config.toml
n_layer = 11
router_score = "softmax"
balance_bias = true
lr = 0.00086
beta2 = 0.95
seq_len = 1024
train_tokens = 1528000000
dataset = "wikipedia_en"
Below are experts of layer 3 (counted from 0) of a mixture-of-experts language model. Rows are named router (the router's row for the expert), up (a neuron's input weights, with its number) and show model dimensions 224-447. Each number is 128 + 32 x the weight over its row's rms, rounded and kept within 0 to 255. Numbers have three digits each.
After each expert's rows: a language model's description of what the expert responds to; "gets" lists some tokens that make up at least twice as much of what it gets as of all text. This comes from a sample of Wikipedia text that the model never trained on. Tokens count by the router's weight.

# expert 1
router:106168103133216157114140131135096165122130136100090137126144110135132128109148165083123164128136108160124098106120103104053149159147071101155154176016118119134142090148120059121136110116181195096128123119096140191187152109136071096127151132166145101099100134126139081129169170080198134109143132117150114153104101135125043171150159109137115151116196088047126121081125112139178108117110081109109151123127160120137186120129140167120068158120167145076142156111116144084097157102145133097108080118141136151121146162065095119150184181144129156091123140029143126125118132090109147143199077094129096053161101137177151090146119127095113243114103067130140099125101184077105140155154
up5:126134142163179118154134145125094151154123137120133185128098085181142104094088147145149161166127143125133143139113066150146145058172109054187161172096094145175120125087159085166135122171170130138162177159095160147154139061188095101056131114197123125077176165104168097203103144192126166091123146117138150131112091146127125184146131113104155146088148132137103082107073161115097117130097095072040157179215117097164113116131139137139104137108168100147098130126086117127124180143172085146162126105174148181178121080091145207136074130118133111156119148078119130136149117150077124155115116162160120117171123071134183138054159065117103170109154108083105136162219108094130144161173
up6:103133151130140092163146101083132166118065059152134194121168103088158195140121126089161133185147102163110103091125168095149072126142127141151094131173097126106121127123101102100132132140134188112113196172163141129142083100112155172125093152086084141131189175151073106176119130166153128131125143149125158111128138093102163137143114130079103102126152195163048154161124119143106086126169211092140138106112160140121090205113098112175121124082144178069136124113142144199141122139072116079090062159126128181116186085171141180147115142069127143133115147121163103131169167156124146180128123132165136076098092201121151145071085109153117162099126159133139148083106193151106113086144
It responds to: Punctuation and spacing inside numeric data such as date hyphens, table pipes, list dots and slashes, e.g. 2008-06-18, 0-1, MiG-15.
gets: " ", " |", "-", ".", ":", " /"

# expert 12
router:091145140132173159146170114177041098153147085088088105110134085171147102146109168075147162084136143140123071165085129119096141158126115087098144149065111162138106142122108074127123129159123196099120148142118111174199182110131048113071154115158124073105118125104139095167147160112128141115145157141154099124133092146085105130134136113109099148132174103057124114113128123171177149081135085128065157108107156189113220104109142103178094108103152162111132200142115126097126119055152135130123051145124109139118154165135116155160158163147129144113092180083154098137153165107113119164224139128143135058123120110134180148094129137125130221114124076153177136148121137122128137134128
up4:114148101171090082143152158209121138224136131115087112136160102105140138130131140087144087089094171173162169233070101067121139119091135078133127144063084079155150148109063153157123163167136052107092172132117147154108109201155106073140061124122154104079169113142126076098172132135143155124186173138137107154143139144151115099100184098170118125159202134138110161150166138112157055071111035126122115155134119141171174192137144136130144152101094164112112157106126157184163180111125112125149102140148125146175151185157209109136129154142130142130129121135108106103135073107135140118117079107154102125104135100095117068088144145117110122120118125129146178115131125126171125125113
up5:114077149118115081101215103114115098110117134163162116142115136099144156128169176173114130172179193091101087136114149074129092151097083164098140164109133191073108076192136160101154120181173182093124104075116153115161159130108129112101070136132138139114183132150131120121109172120138143149087171143138120123066115108109159143095117097102100005093069097161126072125131125106141089106125098160130134091153099113164125126131152050168124053180104186094214153105126063132139140110167132166156109151137160093157186152148151119133161131146140088110130167103154104161102125060121149184100109178107155146134146187177168120088141139170111117107128082152132176136139119137150175149104
It responds to: Initial capital pieces of names and taxa, such as Ch, Tr, R, D, plus bare spaces and years 19/18 in species lists.
gets: "19", " R", " Ch", " P", " H", " M"

# expert 19
router:136148127135207147097162148120091151129133094123089085173118144154154095153124172069109175117135091150152099110134089131081132167150131097149162163066085162123115155146105089169119083133130152132141121080149162132214125114173120156064130136168106131102101110146145106165146133132151115099127159098182139112139063105102112135125151159143115132102155069066089117101099106178159129099132121084088130123147140145153208104105145096134079121129164144088139171105154129092113152088144092112108104083090111117133123170105117108179148144169144176136131138023162066104099130104136133153169124101137096078128118068112137159123138173107133163133117071137180088159107182107127109155117
up4:096135103144080084128248138067150094155126123124127104137094165117106116147144100124083162067095081091101097073119112085093120137097108109217160154137081143120147188098152166092157168072096159109075122078099147141147164122156129133083157123154093135102134110159083149144179152082101197160192118198144161127183093139192096201112139175115122198058137097121135127102110159108090117129098092162134124091140145149144144165092112130107079147118193120141101134208127109130104134122161086196087199102132088160158171130166127132156131104138153131107144151144124112072139140170094144073122094140139142095129092125131150191128088150148164156147134102147095181150102163127105082107183
up5:135150104066107140115105130067132090146117061101209121152158134143084089146135112107123130061140095157153131172156091157137106149132107157147143095123074096184107175139097129150198126109203150130142156141078147123145152090138099153139149174100095125123092139161105084129152195130146135162110159103164101126114092161152106059128112134146120201165046189117135143107124137108134075066077124149097118171163105142133147155086117171132132104120144117096135160141178160084111135110114108093124101161110123144128126109154106124120130112151105155138108115099148109131138099159163053135163114134113124103074153134195123191131106132155121118162075151110191129067179171152152061045157
It responds to: Main verbs right after a subject, auxiliary or "and", often past tense in biographies, e.g. joined, received, worked, includes.
gets: " for", " has", " won", " is", " made", "ing"

# expert 11
router:142135137128195149170175102129114108124124091077137087152165144154126133094102134121128167078121107116109133134096136141153110159142112091147114173070109142149111104094115032157169084136154154099151119106127125152206141116137097079127164132169130119123133141107150132124149183168097143108176161095230104117118081101116094098155187148111078087148137136093141129060146090217172150141159132141118145157125142148173212173072155117112084110068146136114115194138146153124076135091096141096087085093096128102138142155142108152104115183165081139136112164058153077103131152109120107127173116118164104062113130070124133070106124123133129194114081090104133089114089100120120164095171
up5:162114080086113131055113128193078119147125137107109130112115117076144154101139152103124121067077091097180122175137173181076127061113133096154133080122136150150101110098136144175129138154147176097138136098100169170150152136161143103075104135185099136138115099135110146099172150152141148149102087105129152078155106130130181136131127135118120141096165165156118114121124163112084117124144120178084169179120153101145142144130111137175150182113146105109100158128138181126137158141099091104086100075122115131075108170124083123107115159077055101176082126130134118121130110103049136141135132082099164151070139086127137102105127111145170150071065130149153120154093126172122125123133
up6:172137153124169118080124178107121094182115132084122172136123092124131127146098155129139137042137093097119084103182140131101102131128072131156151186126087097136069124143146110135072111142098201127151123144040114106173080107084170108137137060105123144064024104106125151060154131158097103112099171121185098172048093110128140087075124116149153129095104158093117146162110097120079133112102137134137117125161159131130153165086188110136123097132114169131135129145139085119120088088120157102128112118123125146090083126150158137129162153152178160131094143113172115151147150089126097209099107119088102128182142116159105183130152153164172149167134162185208175181147094105114106104168
It responds to: Bare spaces, pipes and parentheses in tables and infobox dates, plus "such", "It", "They", "These", and the piece "om" in atom or photomontage.
gets: " ", " (", " such", "s", " It", " it"

# expert 3
router:105106102140148105105159080133106112107124098111083107179167146152113176129136139066103144146119138109120139111129151113111155156158088143103146186075072143127159149142082070161099110131129168096111105157138185142181169107111094100066118163180125089112116124132152118135120150108118100073108130121185128124127094134130103167172156121112109102081122121094157142098131111138138105072128118073110156106079144170159178140068164125150144129109173152090168204126140135080109155086116121085158083104152109141134149151105099155163200178133122210125131115056133091133156132155140056152140136125114102092151098106160138110165119174073125199124081137154179146122118153056094129176135
up1:133117140181117124074123146094140131126102138085126147088148112094102148149112122183129109137156079168140138121072120093162102109136154107089142174092180170083102105145082189139111096149135140142142146163113149138128113131138085122093156170123117101140037126116159115128099122075141138125095116170114102098189074151125088040118095102117169124137093073168166164110182159130107153102131099147131129098101117119144138130123207165095136113107123127111180147130100139135114174141147152125134090120147119170112170132116055079075143134108124127110150157131183066126128159101157132137100090091097113095169122170090174078138116105117111172137124127078072071114134176168186118129078
up2:152107175103106141118222159136150154142127102125084089080089127087132148109106107128133154157090166168170154108160124113059148146135120123119089092080138133118120149109108139095106167144153148127105135186089098176142147160136159099080122149125137129159095094139105092125138103119127085108092061177115103115092142160131136161154087143028125089135095088134177101122174111121089106143091137091136156081062119195171130124103203151111154057109110153131171148083082112096103065121150166125118129137149129135127126131174171144161099142170154064146144123124144062138103101107153106126097088071103147152090097167118171105136108031082108147101106155112162135161096144080113153134132
It responds to: "of" after nouns, section headers like See also, Preceded/Succeeded by, Genus, coordinates, list dashes, and LaTeX \left.
gets: " of", ".", "=", " List", "See", " Genus"

# expert 13
router:095122102126204108142177135154102155124139109129103086134138143106127151116138148068113137082143136136139087107112092153092161152143111108112136166046083154139145142131101083134089122136129217114110175160104152156184153108126103119086156158132122087101104091145108122138129133099149105101150132090217121109110040126102067176140134152119112104119169104079097138109117118184180113127116088115139164142143201161132146125115112107146097124096154142079135149091158137074119107138130088129140112138119091170101165168097126133191132181162105195150119157087113111168135177105113093101185142082150092049126108115140146165105122150118128205124116101190112130096117146109056115117122
up4:120105061116137128083125166155096179068162142160197089143125133146117130102160136162123133104167179092146091136103112123082123102113165137124167132133086117151167138154131192156114123176184095139175119190107084127150155061174121129146120076184099123159102164158091102156129149129119073128123176151146099166205105162089143120164161113110111105162079142071070136085166100105082130119158074180092064144117137138172130138094128114161159173156065116120174152099148121115169144115170157107131079155155142173142162142118156119189133090054162094103097066121083137154143095109157044144119125171140069115173174139137081112124037128139108135088112094147120141122188161123137124105121
up5:074065156146150078143180120167129093136157122141132139100093119109111161111185179165142081138139154118152204052118107142096110151208140104142075148098109130110158167150071158112174125139170114137087117064098143117151145161120144058082065109138139076098145142141143123145106133107128160144076107117107065101190080148164153109122113124048166151126117148192151146081119155127103139088106135112155131068115187178123088086124121123140096124177148156156133163138084164169168190118083218093155095150134079109053106105140154144138163147185136151182152137146145168164116175114076148099130136099146111123111093107122116161122134154086120161100055106155135103117132227128107098149097
It responds to: Prepositions after action or motion verbs in narrative prose, such as drew on, changed from, raised in, died during.
gets: " on", " in", " from", " of", " to", " at"

# expert 0
router:113171158106182127123195121163109157100119052090105134154131138146112135081127157075141127104118129116126089107085115137123109180136126136086150129069138127128121127161090044120127138136147176090121176127089160161206130075101092133118150117182130073125105129176137111133139186107141110114121136131204100112080092160082159141164163113144087119092160153046148118073163101182169130136093093125080133124116161200125153114094142128127066147066160161086136195093107081088105111122141133068092104099120069134145114142128112127166144176133132155153111153086142081144147112103123081144231112110161111088108108115131155134151110169125155239133060109120157116143095127105107171176081
up4:118136176165127129122104145118086162106048051135187137202096136113094201124135146104113141150116116180170035164150126142143107029116114107137183152149127126171107137136127124109150068161136184057153149139078153165116165114108138128169129103088124152130095123142105114115107168149129108165149124185082084138177156180145106065155187115130124106141131114168142154167152099119174093146113123074148091118098124149160137120109136141138190108132153150059149141110160145118180140102141157112103110112178091162138136143077107152146121170185108162126165153113120155078090159129110128080137078141018117122159102124171148133120148140143110129166143096141195109124162129155099091197101
up5:171090143149130143140109095094155058081145109098161136115149079164132081183128111087188125142101164147142147130091178152175103107117156059114165118107124167124119085088147163094206116141145113203143213164081139100133160118124121115087145110098134171127107107149130061110142126177185082159141149128080087115098133171110136135150150130090118173127139157111122103146089149165074125111067184101123164097132115158155174169138162101163135154174144110113172108093146156132100112109165134141051080137105161104119144160143163153183053135092079078094172147119155090107084099125100136104119088091083170120139139197123144151119100178040137104095140130116104141156141104111125154163121
It responds to: Commas, semicolons and "and" separating items in biography infobox fields like occupations and genres, plus "born", "later", "whose", coordinate primes.
gets: " and", ",", "'s", " of", " has", " /"

# expert 30
router:155124137134180135107169104144036105119127114096076140134126091139163129093146128076168173058123137134142074163105114129091171120104143119141121149092111137142129132132104073082192140142164142125112134162093144148203128108152083108083122134157130076134146106146098124184168159143131141095157151127134149093124046124078071143122181152153135096124182118122123089099146116181181118083109090117133161139129157150144175139112155159132066108112139132055099191130162114098128138074143171118134095112112125177113108100146097120159143183186113152122151142091118091171116148080112114162188146144123110113091100090167158144094134138088114187106074075125176160131139165130158153151175
up4:168115092104148116162107142082150140157070118146132150092087148104140130111049167105147093117134159148145133109085107095081127096097166148135120149144165183121152183100068131121126134106199123126130117081043147101100101146145123199086151088164221175084122139119110153121151111164103102153152086112130055128127125125142183174111077162085145183145094131152119160180104127125081124086174124124093152156122158112129119113148132209102155177097081168118085133097176084165104164076063142135174139128142157127085154144178132108110084197144167209155156162112160082145111165171119083105131173117108116135112149162099129131143114159155104161123114129124139118127082163107101120179084
up5:106162077063178117162127094162182135103107102168163159175129133113067141118112088118125121122128118160086145104098100145114155104109125165118150127131136146132154089108113043125120114113178104081121133093105154173097182072132066170128060118160139111174076116172128101119139126136116123085117145084131152179145132142150154183155131137103144115076080166111077157099123128138117125136146160134130143131091090127102111139102097163139134087175150125178179133202123163064188166110039087148096109088111142187210178153101116156117126130090141173134112137102158139084162114124186096119144130091101114096081188156186116065115143133135102148112134099192125097171142072106095120048110
It responds to: Articles a/an and pronouns him/her, plus nouns just after determiners in narrative, like horse, gunmen, owner, military, war.
gets: " a", " an", " him", " his", " p", " war"

# expert 22
router:093163132140190165117191157176075138148098108140120129137151133161156126143150147080158167100108088147108079123127145125038153134127082097105168138051122162134131109093118083144137097114159196088093174134099143150191151123116092120111118113166137111132120117130156095166132156109132122088122115112195109151112052137113106184163153153112122159103138111023125114094110074143140086108113106123061127104123152143121177128089140157144095147089162139085132206120166131067117132138144096076096109119143101149126141166093103128156144162165156168140099142019133105152141149081129084129247122131116107000128099111173136137097127139093162200111128074133129143149128157083132137133149
up5:120147156136111110100107121119120118152202145095125150126100151097116109100146093150142134136150072131147108148117127189062139071104112110148142136102091081176122086144093117089140123148106136104118125149084124242109127117085158127113152172185088163134128146112123130120142094086140116123046177143091181164119172130141154136206096077147132132153146108169123072124141151072145085165165132100134081118118110117145157117145088113113124152102168044169156112125104124167108157147161142118149122066171133141137169114010117160122156183138112143154178087112154132080148104108134085141147115116141143154113074091068156051094130089186062135078097115100114130127139150121135120077189
up6:096114170122134101106123148120088135140090118103099096128078065216109137161107095080130153129119129143143111140108177118180148092124183101140115100044041186177141105136075111140125154121168123174111179165184181148141158164116145137116101122097099114061089088096136057162134149122120139098122197103140187160124104120092137146149099147147046150078138093070154105135180118155137093122136088099088091113099112172176198130084134127140124118111195136127196137049161174103151099096155130097072087112097089116146097089123135106107146115147165170190157141172110142084112139136116155092144079117169075137110177149163132089155178119106085142093134091162139062146103141091101124078145
It responds to: Number tokens in tables, scores, dates and track times, e.g. 1975, 6:44, 8 July, win percentages like 075.00.
gets: "1", "0", "3", "6", "7", "2"

# expert 18
router:101121099105178142142134167098123150138104068114136102127171088155157159134122164124113102115155104110137118107093175170095157184089116085131096129083050159164053109139145118168140036147192170155153190134126094070141198117078054122055153113130166174084137140141141101100108109144174104157120107139143147113125109140103087149140184096082078157108145145086148157127156061153116127065113152112090096078136097178133157115100112089159114097111154104098144193099128140122157095119121136160116080144178108167131190176094151168159104170106112131170092169110173073160127128141080130163223119145115142067097153094147170176152105087108110214159121120113147122123132169106103126146139
up0:111108108088161128104216106126111161206085122139170138150117124156107141143116113124058114075139156156140078130188123144102062129147102138157148111126165067140099159155097116156090119130146134159157059087114104116136107178162115148111073147160146116040138159100125046098172170130167104109158176116122126134138123090155082149144135156102130163136109061119105155132173117090111150127097116123144101134130123112111112091135137109138080136130153122102142164056107087120119161187109140135142115098096176182114143075089151207149162143122153167131124185136121105133059111196130086145122131136140117081094141078128120094179093135079184114160153103122141134174114094097161157182166
up1:068170094135155121084166086121063134116142141052138179128113116143087144181164107152142122123119156130054125099185131127120162117118201120172118132108133090195120126130076126151189106149139113155159093184146090151122129123131121095091164182147085074134082163093155101099193112154127165096197176097131133040118116112135092148114112157109121154152156139179187144128067155115138142063131116106127164078186155155123170103148184124145168099180133146113074142066167148164098115050083173134104117058112151177150133097155138140126114124166108127143145142175092108171144116047123113193154130192139103134095090064148142090164099150098083155111115102098135130106118156145187168181136
It responds to: Inner consonant pieces of proper names following St, W, Sc, such as Stenhousemuir, Skye, Scerri, and sting-ing.
gets: "er", "f", "en", "r", " W", "s"

# expert 14
router:126149099123204146131165117127081144135112118115083088128190125119139139111145162057143174091150095141159034144123095134071141148136124112161170174006124160120143149132076071143134123149144183102149159137151143129197164134133105104112149133149119118129132120152120074150135165105147084132132120087153110152146061133104085154145109126125123128106164100066103110088174117200155110108154075096074157092111165147090170112093158109150080131079185152078150145119140109069108148078171139156119118095100120153107168150101129171150190180180104150127114125074160086067162143111106113150173127103136122060109110104134130116143089177097170204121065113155150147130123167087134192143151
up0:064159124134176138157168132109082122152148151149163117093110116127134200111147170107111099111124138134151151129156117152138145124137098118142076119122114202143161080094179119114150143136118142108181190124130104153109110107104115120110161078200182060167089137138135126152161126108111122144168132141126141150082102134083183128149109110055083083116147102110058130120128116132133151126149079084123091135084127131072122129117117094100125100143081065155130142160095109091148107150136097133126116117149155114156147080102117129236159144134148142142039149111196155133152101155153101107141067188131152123112119132123215113151140162058099120129111132057126125160080114136152122134111
up1:102193115166175104143142167113152118137096130167149161089128120183181070140105177070109192132136137157140100143144169149118150132065081115137160162057150113168110101183124156075143096114098182098110097104115120161123180109111116118133119099106158153175119178129082132158148163163157107094166195151177109137078132109138143100188117134120153158151136126158079090123081109090157164077126116100068163144154179117154124089100128157097087116127063144132114148174150107134087080171112142149206128093159165152183170092110183088086111109176080147120136074115095159114080117137142045168138148098175107125140130127111155104109095089063140139084114136132169153139150193134143143113079
It responds to: Connectives and punctuation joining clauses, chiefly "as" (as well, as of), plus because, which, while, and closing quotes, periods, semicolons.
gets: " as", ")", ".", " –", ";", " -"

# expert 6
router:145142189125146164113168107153067102129117091105083088135121134120135104136131147104143151086156106124129092143067135104104128156110104138153144179102130149124126143093076090161129093121149191067117138121106159136179158104107105126111132179136152057100109090138120110121134136129186093115124144087183113134112049107102124110148149101105157157072179131091153112102131141158179095097130073150095146128122145177102188140104196164192063064108127167063113168117114138079107179092142125110114073109126154154102157180130155164174157177129127170107181148104111090102142093110102130140196117129102110085139134107139147132158127169092121228140113082134146100102102147129105188095157
up4:098099137103102106122184129088151087104104131079070123163099144106155128160173128125090117114127163167137096077142100146127076176149110125177187077130098139123156164127078089183140124106135133126169136113141135158132155073175117155161151196201169092113096131162155084178117126131162046060163135128130078153132109120101062125111215134118098080117166185180153152094135076096126135154155118138094132110194147056162091139113127174126128182114128154076144121130207091142122107122076126099099105105102093147174097110119111157160117131126104255120134113153112155121107158132186132087137108111105142131172092167133128139181107177126043121121156107184132157148087086106142091128127
up5:165111086104113072155124075114150131171092119158095112080103129134186049130170197060183135111169116132160198127090114163133130143065129151135105126150129139130136104067105132155139155155125116195118161074142135095173098175077131156099120140157130120127113146096191074116118157126146108169135125085093119091133151140139080121110104101106116149162059095129148161133140127122147135118080129131129099140128075170122141090116144137107182150095104089122180152101097151142181156180110110125150149178189060168113127160134179121092116156095171101141159102130145092107113160160115085068138131166130122127085112122192137184122125180097109132193153119209135121143159107148120158161146
It responds to: Commas and "and/or/to" joining parallel items or clauses, as in "pale to deep pink", "Red, Blue", "crime, substance misuse", plus medal.
gets: ",", " and", " was", " is", " Al", "."

# expert 10
router:108172141147150146108191124168064134136142121130067145133119141136119143098070133076121134106167063183170097103134120111052097165160095141084140134052126151123148135137097096147134095118168219120136146139158115147212124145124080132120141159198158118123141099111117100141158184120144105105139139057180127140129095133096111152126174127096080122102194099101156089080125086174200115092080110113103122098138144199112158089067130158151110112120154120061117160133144116098153137086143139113154072101112132113127157126145118127136130164175153143152118134043180068148137097105111123117170126088123104008110120138183171114149100174064110223118101084127120097107126119050111123139121
up1:120116160124098135101130134136157125203114114142128148124145094101113135102101073113073188103140118129121106145095174098094132149118086143193198143118069101130087168144127115078189116160105123144086108138142132108125145094158115116149129075141118172107113084107144184139150122151124158128138119146147160153103145129155116110110160113124109166194154161091091161131145150200142078127117083149107156112145110133112159109128099131109101141111119165054215154174181121088150083156159057083125172057153108152184089167110119083156142193075117132125107206106105104072114150096094155074088069152097116109170090125181168152127094092177101168143138144125157144117156142112160121191141
up2:127119171100121085091137116092107130096126106125080196124120063107130084195101095118159236168139080133177069151106077079122114085133129159114129167102075148111167134123135119083205134137123136114151119201146145092135124090127103127110152110111178143106128152141145103148121086138187054163098140147179140131095134160039122111129156089155114136100157081088088103122092117091132103111057173132149172150122107209072179158171093085129126160120089132146160163153122106139183185163119087116140077157129133142097147131106037112139136102136176076095112137136131111150102149121173134174160160154088132118158121138163161171115124059142168155142140113154136081146137158139137091132174
It responds to: En dashes and hyphens in year or score ranges, line-initial list dashes, and slashes or semicolons in tables, e.g. 1866–1874, [10–5], v; t; e.
gets: "–", "\n", " ", "-", ")\n", "/"

# expert 4
router:117141131114214138157186128152078125102128097136103077185124153115100143104139162072147194096164124106135060132131113121096191184165072123115164149054110186130102127105100072137107130120131215088137174128140157155171126092153110101098141128137118079104110082175096096173123175115137127118132140100178152113101083161120083134122138140133122120126191106071117117126109078182147091090129102096117138127139171189148153100086151126144121150121160130083134144101171169079108119082145101140124117122083110124139175140108136127153165178130119172115141175091137105145121172095111099113167119101133120058126106117130143141134127147103138242131144070160143130110070148114100141138113
up5:180127138157143137133126090095087106162144121143161129128110107129120034167167098206179146113127177145127142114139083107131140076137108179128076157150147143098088051102168122141158096136127142113144113115157158115125177181086112117116085104093078136096088174115107147146106138083153084079199173100138126197182138083128129177111131128119144108110130189147106125117140154146163116167181077166104089136108172141193116130122111102188107215096133145139093116228124125105090147155120164176146126126162164172206148182143134139156110134172125106129108145118139135077165123088159116111086138101170082140073074112111163201115141106107141136146143121163088152142113143146109140173114
up6:135108091127089173113112159137124130077138099137105053135147092094163132086131152077081103147136150180136123120159156159120136116129133094106111199113069139131106092099063131101129105155196162142098178140178149095132137163128132132127108113098120099101171156153144100149154152134142131160183107152183156162111124153157091137167097120054126125125137102093153050160067106158102074131119140165109099091094083212142125152117119087124124111171158089145143126135130127181090078147159097136111099165135153161139132136111086145121105165170135125106124160122168070099162150104141074165154111109144071163112135102139146108100116178093117116035138165123169110124102170197145134123109
It responds to: Prepositions governed by a preceding verb, noun or adjective phrase, as in favor of, got off to, bound by, accepted the link between.
gets: " to", " of", " for", " by", " with", " from"

# expert 15
router:145144106157210152159190100151128127111090127097145119180131138176148136167117152109121134104134115110106119122066141115083148148152116140162156154068123131111128141100071109099111101157168205092117138098120173179167184090113110101140147153189152120114133107140160097114137157141188126075147157121195121118142107085109091116146179165101109110142144132051117118138125058187165094118163057165105136079125208162140133105091144110145060078104152127054155160137161113090164130073159132101138071132116097167105169147122130148171175167182110187118122150039114123116140159132118142157194156097133156023111130130189112112114108181071096226152068103123136143111101135065157154115131
up5:072129194144148112132141107169133168126151092155145204107137092067102121084179138162133135154082150105192109063194110148161157194175106112128078093142082135189103138128064122107189099083131149143185108131089218150172145143156151132104115112125110124150127142149156157148111145144170159128201102071120149094079110099131109130142120135134162112130102100121192132135141112158130133159148141071095110146125138138127186194169138158109150124086127100131125166077119143170100124150133117100105169119137137109141177149129147145179141140055157102100116183106112110129112122109113089077177115145087075158121078178161157105108090129164122131112119124099195163095090144186145122189102
up6:150096145106141134153169111155087179109095097131119168175117073126144154112124135134160155139119146138207003086205127075157140160166123109114139113140068100097162086080169104121163165117138164123111200212156086111176117142156126140108116082070106166200111091115074121159092135122146100056104169171165153118083127173116106165114139141140095124136129144112100132106106117133112093154147163134113130179135129224113175113127181097145129136128124162115120156149147091136144129096158175105090187145106160145103122205149119085167121171103130109085084165109057161131096161109171133052130148149101115128077093141080147142108173147109159155127123108217142140141123179240133132140141
It responds to: Colons after labels like Kingdom:, ICAO:, Episode:, plus table pipes, semicolons, closing parentheses and dashes in structured text.
gets: ":", " |", ";", ")", " –", " \""